Below are experts of layer 3 (counted from 0) of a mixture-of-experts language model. Rows are named router (the router's row for the expert), gate (a neuron's input weights, with its number), up (a neuron's input weights, with its number), down (a neuron's output weights, with its number) and show model dimensions 64-95. Each number is 500 + 50 x the weight over its row's rms, rounded and kept within 0 to 999. Numbers have three digits each.
After each expert's rows: "mostly gets" lists some tokens that are sent to it at least half of the time; "comes before" lists some tokens at least twice as common just after its tokens as in all text. This comes from a sample of Wikipedia text that the model never trained on. Tokens count by the router's weight.

# expert 2
router:495586544507504470507434529457595516470472485455507470439540483538497586483398504578523502552471
gate0:527500519512556500395498585537563501463460507492469496504585470483504576477460524524498616534518
up0:505481483470475507656512443458466496561536488539545525541441478485497461560583472478522403489518
down0:519486440594517498461554536478532456557562492477603449529503592305560473512538448486557500527428
gate1:497490414558462501467560514582587514494531562554541503477518443469428529487505559488519396472606
up1:503509447506523583517587552589565554566599541564470496353486427492459547433541537553491375577443
down1:472574525418497566612498509498485475469515523334579535514520551608527471529493470501544556498493
gate2:507470491457572446375502485527551539506491490552427531411581426525542545479572541452443582508569
up2:524540568559413552618496521474420453493492500459553469575469548466462490559447489536529439517421
down2:459521587586518495493465506471486450474444458423498469497544493495464569549394527500400539622491
gate3:507504479584493424448537517530440487578438478494438502520506448506501507566466462405489615442547
up3:483564412497519460508549538488487582519502491513480475493505509486549545443500485537518528433558
down3:586552544526562480425540410501503449539529472442480409503544450579471476442505529566426526541500
gate4:541541402666518567558486544461480537456472483564483404535476481471499557521402620428530504424539
up4:548532414664532573546510508574472559456476492471501398512484566441493525567467572513590495474510
down4:453485547503552492451466403465422481525544454432403500543491569592437523512470408466538616481391
gate5:564534578459470450526448572480537447485500416613479477513510438523535407516448496396519536421585
up5:457482388449607497497555444472559507512462547414567482489577589567505529473534519624463437536524
down5:481486551483476563555530530465551459588492485555438493510505525558555525424481447478497447573463
gate6:477471512477584547575409548547551551544541561432465492524518507548494517490448564564392488519483
up6:527528470553431421413569484480449442453464449615522469531505507441513495508538455478581522470521
down6:469531490524573503595532518548544473571492498397444515417592573495538505540403513520487517576409
gate7:564472502461528424494449550499510491560541503565524603489529397465425488573403547429399504433505
up7:546480542473476508473524486596513489544552471485523589469582374459471593501393508420478445428526
down7:423482475567539477449510486494494407518453565488531408513437562605465309489521540458425500484407
gate8:543495536532540464478516547516510491547459467546443557438542423458462473511526547412429481487551
up8:571486469535501557541507510510448476590529458473461585475500450412481475513573503451488511412550
down8:544483480538535466616587548549459448533479526564435510417538544468426543449614502529510518505484
mostly gets: "as", "o", "it", "os", "al", "ic"
comes before: ",", " and", " (", "\n", ".\n\n", "'s"

# expert 1
router:454538454477498476503455477436527491538448532511560556488533558545465609488498505451579445472481
gate0:500470460472426549452502539470527572500549570544523438415555382378439444527525519493508543426556
up0:524534483464493451389518438490516536469400438507581516539509557517494543545463570464596486510472
down0:462546437519475568544572586443542516444629446453596519583494546517467453521466496530535526456437
gate1:490492437438422517472542559516526525539529505546502584499487509509401553517490399449444579447526
up1:410496381501441564548502533500479369605526505398610490473463565527515506449546435589505505444504
down1:486540442544507524509452529573460426540490512491424467504535485534541460565576526489470550409467
gate2:480532503528435546548447571530541507501490535580546511460478513440466382520343522409424588467503
up2:468558546595474480488445538543501559515453477528526506500523427477441436467351459480437586491589
down2:542505506494480558463552458465540423584532557510477512530439601572536583520619507600462465456558
gate3:575566414413505470597489585644505514528559470503524514493569386478489536462600599483467498485508
up3:557572443444517503596502570617485537498553490472572534512592419512495560464573584504462499475468
down3:505492522541493482479491545485506543454500492565506465462521543609428465444533485502513437467439
gate4:567548441479470479538529484545520505503549395595423416525519511435435475597431472410501462450480
up4:546401531613469524550492557446474511575549460610578480441490553482470436465553522362532468519470
down4:495526420531503500542521462473538564464412558480497452406491550467502420526432581567437488496561
gate5:563531425525425491555456625551509472613535390604466438481459425402531460524516508473508545497563
up5:539459451553456464532520582529458507618535446613420463448503496479477470545500469453436589506569
down5:416432503404476487497460557433601466474527590461615448534491491533514470488483588479537522522492
gate6:579468484419471477559523505474506401487480536527472542584456519467431459587406486438489619496621
up6:447581461557495497549567495542480614456422471508589455537430481571499546472626516582509445526375
down6:515474602515425469544569562514474497493546549471525551514510484460475402525396406480516592612549
gate7:530471446538479545422551519479456535483375498580522498542346573503438532484488466517563521422503
up7:542459440545490522413531541464433548475389504592543499542368578497426535481477485505559508413513
down7:504594501504499492441437579505444516581505469483577488575613477556535528517574540491459527526455
gate8:524557549560395496548497574553570471529527480506464398489491434469504524488506540471486479396552
up8:548585389520547510532522459515479501530470514544593527494461461529535460512532626484541418518442
down8:447562527499464558447520548492532503545458508530490469508562506542541515487481513535608599517470
mostly gets: " by", "==", ".\n\n", " with", " has", "==="
comes before: " ", " the", "==", " The", "===", " In"

# expert 11
router:469509459466548540514413549494508362539507482450604518468608445481564479419560552473514452497517
gate0:447479497489401474460555538529523456544553564543539401574452504424462553542425543511512469438578
up0:410400431522567459417535497532481456489483555471525437570472564557486500458441474541502424467531
down0:440517599607512511437568531534560487430550495509553552570443515496566475481398470548633469530487
gate1:476475459499479527545504578536562564427526509535497444555534458447472610630581390526452564493483
up1:499552469525538505516533456511492453588483451486506525493485531530508441363513587379475468546511
down1:565482434582423559553509557597528448426517480484510584562476474415490530500471363526508376407429
gate2:535517525470469517497430521475415506530615443480548565529514501499556462463519475419496611391498
up2:472460457520537487478592467525596502477413551518421446476471480512432560543515492600506408614516
down2:587513426486467522597493396452456544473469516391535494437486488427544566428548529490518553521494
gate3:462565480575430446531594471561528495508540450495480482447489454413424443514502461443495505566534
up3:547532420483491599467452535549409558418489545485490404476493506506516501484450510496567369455500
down3:472459539500363461531504510538478481445488384618456540541468529441509465537472505418494494432580
gate4:568521471528399548620537580533464437480455501532458436521502424459495494483432525485420518493627
up4:540429499447471585546451474509478428534479561540601598551432483489423501539506417514542572470449
down4:451494573516414489387507392536434534515538445491459501484587504514541415522471547523535404555503
gate5:473496509577448476474480524602542516527461481544456465505478514403421550639553544552450525540569
up5:503501435494621474507433534477431428529451526470495495577509488472551391374522497402490486501456
down5:546447327590585465605467447541588475454516470456528551502403652470563504511478512404384521414476
gate6:563472494422491425479575537554491537491467524524492502551404494476439505547510489468442618567536
up6:512474545576495536453509532444615520494497556499499429486529494444455575499490444455585516430551
down6:415506603532536444406364559428518568461350502397550552514483469535548444445479541504526593365492
gate7:565479504483434516500425587525477526602538426523433492531533505455448477527554479502454546469517
up7:473590533561595518558523438468508504440482545455527503518457444522511526485499491526514549482551
down7:506467421517559438519465512517587506522481425539463571544539542371445539400509522465417444544520
gate8:507545549532511452488580534546526483562431477592455497534500440480399504503520512510498606442448
up8:472496495537484476531505580475467538420481518568459551517512457509465474514529418525556460420514
down8:495447594622534459543489412456524499497591556517443525563503498451533455463397610490519522540353
mostly gets: "\n", ")\n", " first", " game", " used", " same"
comes before: "-", ":", "|", " of", " in", "\n"

# expert 4
router:515462485552587537432467532426500549404541440505505472549376487526501488451525542554515534589514
gate0:544491533429427478555534556492483499537471518510444478554506440399445527480506519428413520567552
up0:490506487561544494450505479446529436592528481535530462507560465540445514531508504538538576551458
down0:534596477456445461506593563504528584471463488488552507499410519472475526518564543570419393521448
gate1:574471525445434421470494511513504430523518468513489446499523565422446524495507474464419533550517
up1:524510520456508477516454495477514460487457517498619493547513583533536567552498520531470474534516
down1:481403332563469512511513495567508500550474538550469476539522508498526426550575512454512507515535
gate2:598499480492506508558573590506530582539438474611467403561551478402491537543454625497498545463568
up2:522490438599470525445454437462467456476615522438526518491482489620473441528533445460465398495553
down2:613541532580588428476516441467547565411480460522602455565492455531538495478484645436501458487539
gate3:479488584581522470580492581512546443539515544474440554566432508491465536539539427453463540333548
up3:455500638472472478524452489543575431499473486481475564573439460505503606528467410468492563393525
down3:521520488499443505574491469526441581571437477473481429554550411513467563390505552425509590550559
gate4:601517557438498473501455484402472554543542451540456517453522541471425499478473578559476534559484
up4:379504452543477509508522503643541423468467556439528495525517455523563488528527422427518475457515
down4:404493473460526499507405442540471521556572517461487468506390457572471506558577520534530571455547
gate5:491405475586535517466464524435535513487474529497399501448395536502599538521465626464525421386427
up5:527597497406461490507522482550444482487527478483615504550624488480401459476518383478479587588588
down5:547393536584487497468502556510572518536455527522393540465454452473543547550546522541526370442465
gate6:441459450504542538371439490451486426479475511508411560593484520512521620475536517488451575470442
up6:421473436509555545369420472435483399489481533493408563579492530518508640481555547502477579490442
down6:485521477450470395550405450528489509485546517502526593398490545534485505533496476510445408420564
gate7:517491496514472432548562524573593456466424476535626436504551468451387465505462495513455460594516
up7:528481425545438527476461447456379587553534500472426513440501584552599523502575577563590500389507
down7:522470547491595471421502522509527536504504464579453473464462450552530512590437439523501548446483
gate8:473527493417439491464500499490464415460547530539513557457491506486555404477453537558424431550462
up8:526468516570559500521516535510528576555449474484474426532523479488449565530534464415589575461548
down8:522460547499458496542459475496449519592405471426470483501532468508438558463524548455545544528521
mostly gets: "es", "ers", " University", " life", "ley", "s"
comes before: " of", ",", " and", " in", ".", ".\n\n"

# expert 18
router:401523496526537502479512526455527403468476504497530450475552495529505502481518505475403465575480
gate0:614519479517458429579520533497525523503480491519516491486491501451436467552466512478454533558581
up0:436395552540578562439493471465524457498532490477534484523596423548526631431523523504500360496457
down0:576601487532575537491447584423497553522486493531434526480545416403482491498515571508497531526576
gate1:589552481558504525588563604553483573569562532553450456458519485409488527504419597469523607353544
up1:402570484595493540514532485528431443423477462557560495591534476498522584466538512521452519517498
down1:500516419541501524556463529484461566455589463487495511417512437411482517430546616491510502500597
gate2:463489503571486457499550589528511475529565555576475448460439400425506517548516404426464452376539
up2:584509465490538525547550481542466470510574488595547436380475483541524461472453445496485493423611
down2:509536461504524501509547468454563487440492485508466508541413543495456432450485541481442466485478
gate3:550525460478502510541431526554501547522545447474436461492499538468537493593404543514477497357556
up3:448481486559557460475449507409534486498520549461520536474465553574503447527465428398556430492477
down3:584474510501441604527505441567441469558535492525482507410510552481605457486492454496467430444398
gate4:564493438486504506545538517558535516495519462536504531593423499446456502558574389455579597392602
up4:580488444556461440533445519528516544460561460525482477552461460440444485550536470508502588489614
down4:540412614493531445433517470430464492418496476521558501544533544607419458424384496515525532476520
gate5:503548505518463562484488559493552553469463479502526516509514471356420473562394535464446501463501
up5:421481485418530472557485422522523460558568609458489440512456474605509509506533500566508536446497
down5:570441521528518467551455530501491560528455515511522607566475485462479546477471516381505530475518
gate6:492537614481488496593575583489552560564487431556517534483463392410430523540492541425427621516565
up6:470413454483425554410463437452490525572599548467490439513549568473521509436478528577598444534425
down6:474522575461541566503417587501519440492453495427520457509424541502534524553464545589428507427406
gate7:577542412560506627562475560477572504567595539556448488536451365395428479559384475547504532563548
up7:439529404553538584461505559458568497514498535501389486486481559524423444474499523399511599463414
down7:462569507530555498576446467595479538692489491459508540425550483521463509578514473463482438488530
gate8:486484489459445512598438585562427611560540550512491488361497467435544603496477436471428461412558
up8:541545546483535500458545450461585463457434419463474492642496570494471409546468496469505575628530
down8:474521600452550557481491511572512480532577482452535569449617579495585505478548537508490449487526
mostly gets: "\n", " |\n", "|", " is", " was", " were"
comes before: " ", "-", "|", " the", " a", "=="

# expert 17
router:515495534519585515486518530548436445448494456527582547403563386492546503461535449509473436579538
gate0:554572441498447399556519504588537531545444435651515512518479445488390412508549545511486489537508
up0:622605420499455423527539486552500420579497450605436525501492541497448392471562496531459499513453
down0:384528509538482496457448456512407410510516564496489586435530487520462464491434552510454535390541
gate1:473440547530379488569522658505470550529558401633547517511526485433453553562457496521534565427549
up1:540500449582602491465448434446580383532477592453437504519441525552487425454523545432477483564467
down1:482487518374492490601361567564541486473602472505513421546550481465497468460511506669477510517448
gate2:565546449452433535543539533544562510518503501559417512544505511427521406558473527467487557503545
up2:572542480429532470447518505509487538461461476503555491499486530474552476512478643532377513539497
down2:455525539553470537563514435463536395486512429445529562518514410474496573540523435453503453539459
gate3:491523527520467524512464519529473494539566484531577494533495515376495490483435548572600575511557
up3:531581542494468470524493556505485543530596470469516534497501488430479448444449464621527489553467
down3:426496429414464462491512453562477467483429484538420528567511553543540467438439582447473404444508
gate4:600469519556502496420501503546478546514539484509513487520489495431395536575483560532605631543558
up4:523552471551471493522534424459502477596446486517539457576449405488511384449478488485544539499583
down4:522453402520479512476463519439561460519528409500461461493489535513472478533455451471452463538482
gate5:513533487470489512556458535526604485490516460554462461453456480449451573506472557490463597533550
up5:488544525457487455451535514491514446556575473454566458552547608524519491537473554483558476508484
down5:532437529460454417586438470533526505432445451544513510424487457502513502547481551480451537535478
gate6:504438505489437426514551539542539528569563455527538442487516458489423543525435571556536603469566
up6:488576443447539545544448508520536426514522474552469436545572506470542521452526500448484395530477
down6:508426527479446480490502529391510488545519439554495400604467496459456488531547401527481503425496
gate7:523519477573455502635440488537534558476509502602482517538500504382369514504434479512419529526609
up7:490532472503516479525495529435477493454388546455520454560498467507563520517557537457606514547483
down7:507511508559460517506417468575528504477461549490518596503547412484481370502490496493447538466518
gate8:628576430448453506568496463460480501499494544527549431596540496400464475621501496533519499534549
up8:434561554501596543477538616521427459441431489444524520532472467551503506462577495443442492422396
down8:491480490530546580507509500482531477491385528449461479421498509510513530531459556502458462387556
mostly gets: " m", " had", " part", " p", " out", " been"
comes before: " to", " in", " of", " by", ":", " for"